config.yaml
n_layer: 8
d_model: 128
activation: "swiglu"
moe_layers: [0, 1, 2, 3, 4, 5, 6, 7]
router_score: "softmax"
balance_bias: false
lr_router: 0.00342
norm_eps: 1e-06
tie_embeddings: false
optimizer: "muon_variant"
beta1: 0.95
seq_len: 512
steps: 6423
Below are experts of layer 2 (counted from 0) of a mixture-of-experts language model. Rows are named router (the router's row for the expert), gate (a neuron's input weights, with its number), up (a neuron's input weights, with its number), down (a neuron's output weights, with its number) and show model dimensions 32-63. Each number is 50 + 10 x the weight over its row's rms, rounded and kept within 0 to 99.
After each expert's rows: a language model's description of what the expert responds to. This comes from a sample of Wikipedia text that the model never trained on.

# expert 45
router:47 52 36 42 46 35 36 37 71 43 42 60 46 45 40 43 38 47 57 31 43 42 50 55 47 50 50 41 63 55 68 63
gate0:42 53 60 39 42 63 57 44 53 47 52 62 42 58 50 52 52 68 38 59 62 46 69 47 37 44 53 56 56 62 43 67
up0:60 50 47 53 50 39 39 62 57 55 50 52 56 54 56 55 54 24 66 43 40 50 44 61 61 53 40 42 54 56 51 26
down0:53 49 60 61 68 54 48 49 41 50 40 39 63 26 54 60 74 56 49 40 59 45 38 34 66 64 55 44 43 71 50 40
What it handles: Colons in times and URLs like 4:20 and http://, closing parentheses, semicolons, and Markdown table separator rows like |---|---|.

# expert 28
router:33 52 37 58 58 40 45 46 55 69 53 62 67 45 55 65 35 60 44 46 40 43 58 53 48 64 62 50 45 43 66 56
gate0:47 52 54 16 54 45 59 57 37 42 42 44 52 61 53 45 55 42 54 49 24 65 39 51 58 73 52 45 54 52 48 48
up0:40 55 48 30 42 45 68 55 56 44 40 52 44 59 56 47 50 52 57 60 30 65 50 41 47 75 27 50 59 54 53 41
down0:47 42 32 35 44 41 30 61 59 35 62 57 36 44 52 49 58 44 48 47 49 57 50 54 34 39 58 52 53 25 57 48
What it handles: Capital letters and short pieces in structured data, such as E in coordinates (N … E), Estimate in population infoboxes, and initials like M.S.M.

# expert 27
router:38 52 48 44 63 51 66 57 47 49 55 65 61 50 62 65 38 46 39 43 44 60 35 39 65 47 68 39 43 39 70 50
gate0:56 54 59 42 48 49 74 50 36 72 50 49 36 50 49 39 49 75 52 54 75 39 64 54 50 77 48 61 42 64 52 47
up0:66 55 48 49 59 36 44 55 37 47 40 45 52 46 65 43 50 69 55 43 51 53 53 50 60 62 31 42 44 38 54 73
down0:54 39 64 55 60 46 30 62 46 53 51 58 42 55 37 44 41 50 56 41 64 51 62 56 42 57 55 51 72 44 41 52
What it handles: Stems cut before an ending like es, ed, ing, such as ress, them, vot, charg, bodi, hous, as in congress, heiresses, embodies.

# expert 29
router:43 47 46 55 48 38 27 62 42 59 53 33 68 49 39 66 63 61 61 41 47 44 37 51 50 43 46 41 48 69 59 66
gate0:38 64 47 44 38 39 49 56 34 55 59 50 42 55 64 40 50 45 42 38 41 23 40 51 42 54 52 43 74 56 53 49
up0:52 64 59 63 55 52 40 59 48 60 45 45 57 49 37 56 48 52 49 45 60 77 60 65 52 44 42 50 51 74 72 46
down0:58 57 55 53 53 51 61 56 58 48 52 59 48 46 67 58 54 48 45 55 59 71 49 48 55 51 49 61 46 63 40 44
What it handles: Prepositions after a noun or verb, overwhelmingly "for", also to, with, next, among, such as provides classes for, prize for.

# expert 63
router:43 41 31 47 68 27 44 48 42 46 64 58 52 74 40 50 46 42 37 34 56 41 54 54 57 45 49 42 57 44 65 70
gate0:49 36 48 48 42 57 44 52 45 27 54 58 45 44 51 50 57 51 50 43 47 55 51 59 36 62 38 73 39 50 41 41
up0:45 34 58 52 49 53 50 43 46 38 45 49 40 52 66 49 47 51 68 31 52 46 54 59 39 62 65 32 31 50 46 46
down0:55 39 48 46 40 34 42 47 46 57 57 51 46 50 48 38 51 68 62 36 60 51 50 60 62 61 68 48 13 59 29 54
What it handles: Everyday content nouns and stems after a space, such as people, field, version, series, million, often before s, ing, ed or a comma.

# expert 40
router:43 53 38 55 48 41 35 43 45 33 40 57 72 70 59 53 30 51 70 36 48 44 60 58 49 51 49 44 52 42 58 57
gate0:69 40 55 50 42 77 43 53 46 48 52 35 63 54 50 55 31 44 50 57 57 53 75 62 49 64 58 44 36 40 58 50
up0:33 51 47 41 55 37 59 49 51 62 54 53 47 53 41 39 59 34 60 41 38 53 30 51 38 28 55 53 54 54 30 66
down0:43 59 57 61 56 48 78 64 42 39 44 44 57 48 68 48 46 65 53 58 47 48 46 48 50 56 56 58 77 37 60 49
What it handles: Digits and number pieces in statistics, money, years and tables, such as 100,000, 2019, 1,000 tonnes, plus spelled numbers like six, four.

# expert 6
router:47 42 35 64 45 36 39 46 50 51 33 48 53 42 37 66 45 47 52 41 48 67 45 56 29 63 48 38 53 47 50 56
gate0:32 45 67 51 52 45 44 66 57 37 38 42 44 29 58 51 38 69 62 61 61 51 64 38 41 67 49 52 55 39 57 47
up0:39 42 47 49 58 30 44 66 54 39 31 37 61 32 55 55 48 63 60 54 39 43 60 27 29 50 54 45 57 37 58 52
down0:50 50 47 46 45 43 45 40 52 42 62 61 47 63 30 44 50 49 52 45 40 53 53 70 46 56 46 39 47 41 61 64
What it handles: Pipe separators starting a new cell in wiki tables, usually after a name or place, plus markdown separator rows and infobox words like Binomial.

# expert 20
router:38 47 28 55 64 36 35 47 46 52 56 63 56 71 57 43 40 53 38 34 47 32 54 62 46 42 42 45 50 56 68 71
gate0:57 53 42 58 56 49 59 45 37 57 66 35 55 69 57 47 61 34 55 49 53 46 58 41 52 41 44 48 50 61 57 48
up0:55 56 59 58 63 39 59 51 42 50 66 42 56 64 56 52 50 42 59 49 71 56 65 28 54 46 40 41 37 51 63 48
down0:48 61 53 34 46 28 62 45 45 48 37 45 42 48 46 29 41 41 41 38 36 46 41 60 46 60 49 66 40 47 36 38
What it handles: Words and pieces inside proper names of acts, districts, committees, states and arenas, such as Act, District, Tennessee, Committee.

# expert 49
router:45 42 40 61 30 66 44 59 38 58 47 58 43 49 63 22 46 55 44 42 54 56 37 30 52 62 62 50 27 43 52 43
gate0:55 60 67 47 54 31 45 50 37 34 47 43 53 56 58 52 45 41 40 44 53 63 51 50 43 65 34 36 26 59 43 49
up0:55 43 45 62 45 47 63 58 55 55 52 53 44 44 44 44 55 40 55 54 35 59 44 34 75 28 53 57 45 40 37 62
down0:44 66 57 61 67 35 55 50 64 45 33 57 54 55 63 61 42 39 61 58 25 61 64 45 54 41 33 56 65 57 41 63
What it handles: Word endings forming person or role nouns such as voc-alist, j-ockey, Act-ress, actor, footballer, coach, often in biographies.

# expert 59
router:42 47 35 57 62 30 38 43 36 60 54 64 52 61 50 54 40 64 48 43 38 33 57 55 53 33 54 41 56 53 63 70
gate0:44 56 68 54 45 39 61 50 57 45 24 47 59 52 49 76 55 55 48 45 48 51 52 43 31 54 57 54 22 52 33 36
up0:50 58 40 33 54 47 44 52 35 46 49 38 54 62 29 47 72 29 57 35 41 50 53 48 46 41 71 55 70 63 36 52
down0:62 42 68 50 43 57 52 64 34 42 45 36 35 64 40 40 70 31 32 51 64 60 31 53 43 40 61 53 46 45 46 65
What it handles: Numbers and words opening table cells or lines, plus LaTeX backslashes in math markup, such as \cos, Athletes, 10,889.

# expert 42
router:43 51 34 40 58 36 31 41 55 48 39 61 48 41 34 62 72 61 42 53 60 60 56 43 39 50 62 37 52 68 47 60
gate0:50 56 47 42 45 53 54 61 56 47 59 46 58 42 46 55 34 52 65 55 37 51 42 40 32 41 50 48 48 41 57 51
up0:55 61 47 50 52 61 50 50 57 68 46 39 51 58 64 40 59 46 38 40 59 63 67 65 71 56 49 49 45 56 37 55
down0:38 57 46 47 51 55 34 53 45 65 62 66 60 51 54 62 31 45 44 56 45 64 53 60 28 46 51 38 42 51 54 47
What it handles: Hyphen bullets starting a new line in infobox fields and lists, as in - Genres:, - Preceded by:, - Superfamily:, often just after a line break.

# expert 62
router:34 64 55 41 42 58 58 41 48 62 44 57 39 54 41 71 40 63 44 55 63 42 65 40 61 52 62 58 59 45 60 57
gate0:50 45 46 53 57 49 58 38 53 33 52 59 54 59 60 64 54 54 46 62 38 64 54 45 43 42 47 45 45 54 58 55
up0:54 49 60 79 48 53 43 54 45 50 49 57 44 53 48 35 46 36 60 35 64 53 48 53 63 52 58 35 57 68 36 50
down0:50 40 54 62 56 60 47 54 51 57 57 65 50 71 48 63 67 56 50 59 63 52 35 37 57 45 44 41 59 43 64 57
What it handles: Word piece after an initial capital in names and ordinary words, such as Y-ards, H-ades, W-ed-nesday, D-ash-board.

# expert 16
router:49 51 45 52 46 65 55 70 61 76 39 63 51 66 55 62 42 49 54 42 61 72 51 37 65 67 58 46 39 37 57 48
gate0:54 48 55 53 40 60 50 69 61 47 58 36 45 52 49 56 56 65 38 43 48 60 34 41 61 42 62 44 57 51 69 55
up0:38 57 44 48 51 52 51 59 39 39 65 57 71 45 40 58 44 51 49 39 36 40 44 37 55 38 75 66 38 51 38 67
down0:49 54 34 42 46 46 60 43 51 36 57 42 67 65 60 21 47 53 64 38 58 37 49 51 31 46 46 51 46 47 27 43
What it handles: Middle pieces of longer words, mostly proper names and place names, such as Staf-ford, Bri-enn-e, New-found-land, tri-ath-lon.

# expert 57
router:53 47 48 60 50 43 39 38 51 55 61 44 44 39 26 61 74 60 59 49 55 31 60 69 45 51 53 61 62 66 59 44
gate0:49 65 44 56 65 28 50 61 53 38 61 54 74 33 42 38 49 59 58 38 52 54 51 54 37 37 35 41 52 55 56 62
up0:20 54 56 48 56 49 37 47 58 59 49 37 56 41 50 58 44 46 41 27 45 59 46 51 41 64 62 16 49 43 47 51
down0:43 34 41 51 51 29 55 50 58 48 59 61 62 45 63 36 47 64 55 39 38 49 51 50 56 38 29 61 48 39 39 57
What it handles: Subordinators and linkers opening a clause, usually before a subject, such as that, when, following, After, However, which, until.

# expert 22
router:38 40 43 57 56 51 45 50 39 49 42 43 52 29 24 57 47 65 58 37 54 44 45 56 56 31 50 45 42 68 61 58
gate0:45 51 57 42 39 41 50 50 47 58 63 39 36 61 42 52 51 53 48 55 52 62 42 59 50 62 80 54 37 30 58 56
up0:59 50 52 48 46 40 56 57 28 60 57 66 45 59 59 52 46 58 51 49 42 69 36 43 50 66 45 46 54 50 70 47
down0:47 46 41 44 31 41 56 52 53 61 61 36 38 43 72 54 43 46 50 49 55 48 60 50 67 49 45 50 31 50 59 34
What it handles: Prepositions such as of, in, for, from, on after a verb or noun, plus sentence-opening participles like Located or Writing, often in reviews.

# expert 4
router:51 53 48 49 49 57 38 40 38 47 54 53 40 35 58 64 52 47 58 55 49 35 37 36 63 56 60 74 51 55 44 30
gate0:57 31 44 48 54 67 54 41 57 44 56 53 63 75 38 52 49 55 48 36 49 54 45 49 55 56 60 49 44 61 57 60
up0:47 59 47 63 44 54 46 48 48 53 51 49 25 35 65 35 57 65 67 70 45 71 37 38 42 46 48 45 60 32 42 54
down0:43 66 53 35 51 39 42 53 42 50 51 44 70 39 50 80 29 48 56 43 35 46 65 82 38 25 38 43 69 52 45 34
What it handles: Word-final -ed/-ing pieces and whole past-tense verbs of movement or career events in biographies, such as returned, moved, fled, signed, left.

# expert 58
router:48 54 40 63 61 43 41 44 41 41 32 54 51 51 37 58 54 63 59 67 54 56 56 51 31 43 58 38 51 54 50 56
gate0:59 47 45 42 38 40 51 47 55 51 49 30 71 53 42 36 33 57 55 61 37 55 43 32 41 48 69 38 56 57 55 40
up0:41 59 59 50 46 48 37 64 56 32 54 28 64 55 52 32 40 50 55 45 69 71 49 47 62 28 55 37 57 54 45 48
down0:46 64 61 50 61 52 43 36 37 57 35 31 47 46 68 59 56 37 61 54 56 45 39 38 48 62 47 38 41 45 52 66
What it handles: Bullet dash after a line break starting list items under headings like Other uses or cast lists, plus See, numbered-list dots and heading equals signs.

# expert 61
router:55 51 34 57 59 40 34 50 43 46 57 67 58 45 46 57 36 46 38 34 43 46 61 56 38 39 58 50 46 57 65 67
gate0:50 44 59 62 57 58 54 58 49 54 51 42 72 35 42 45 56 52 52 39 60 31 53 38 52 54 36 42 52 57 38 43
up0:67 43 47 46 51 38 38 62 55 55 44 58 54 58 43 66 48 58 51 49 41 63 51 55 63 55 53 39 44 58 45 58
down0:48 29 62 51 44 79 42 56 44 58 42 45 56 37 55 41 43 57 48 45 35 37 49 47 64 63 34 53 45 52 50 55
What it handles: Single letter c or C, sometimes B or P, as a piece inside names and words, such as Pro-c-acci, Inver-c-argill, Pro-b-ationers.

# expert 14
router:43 37 45 64 38 52 34 68 49 61 39 51 59 44 36 56 38 42 43 33 59 64 61 63 37 66 51 32 35 49 50 55
gate0:33 55 55 45 43 34 46 54 62 46 42 60 47 39 46 47 38 50 44 55 53 51 60 47 67 49 53 61 63 34 53 59
up0:50 45 66 54 62 70 70 46 41 57 48 40 51 53 43 38 53 42 56 47 50 39 29 48 35 58 52 45 46 67 43 47
down0:52 54 57 36 46 38 37 58 63 42 60 48 35 50 67 64 53 48 42 56 34 66 64 51 59 64 56 68 44 46 55 53
What it handles: Pipe separators between table cells, mostly in header rows after labels like Team, Title or Pos., plus semicolon separators.

# expert 17
router:36 51 58 58 57 51 51 43 49 67 55 66 41 40 39 65 37 56 35 45 47 44 66 41 56 35 58 52 48 50 60 64
gate0:40 52 46 51 55 56 41 43 53 47 47 40 43 48 43 22 73 66 58 43 46 50 46 46 52 55 47 46 46 55 65 50
up0:49 56 53 55 55 55 37 35 57 53 43 42 56 50 36 43 55 54 59 62 48 55 72 40 59 57 38 41 51 43 55 48
down0:42 73 43 43 39 42 50 52 50 49 68 54 62 55 41 54 41 47 43 73 55 49 71 48 64 52 56 27 54 49 49 47
What it handles: Word pieces and accented letters inside foreign, mostly European surnames and words, often right after a capital, such as ö, ü, E-k-lund.

# expert 38
router:41 55 55 39 53 56 51 40 53 60 57 74 29 53 55 66 41 64 40 55 57 32 58 38 68 38 59 56 59 36 55 60
gate0:58 38 40 31 52 43 57 49 35 65 57 53 41 62 35 49 63 54 67 54 51 46 54 58 59 53 39 52 56 45 40 40
up0:41 49 52 26 62 56 37 40 45 49 53 41 59 44 65 47 60 54 63 49 60 39 37 56 43 59 46 53 56 55 36 45
down0:64 50 48 64 59 45 46 64 56 41 52 48 53 35 54 75 35 45 59 53 35 56 53 34 58 54 53 43 51 41 44 54
What it handles: Word piece right after a single capital letter beginning a surname or place name, such as B-ent, A-uck-land, T-ip-sarević.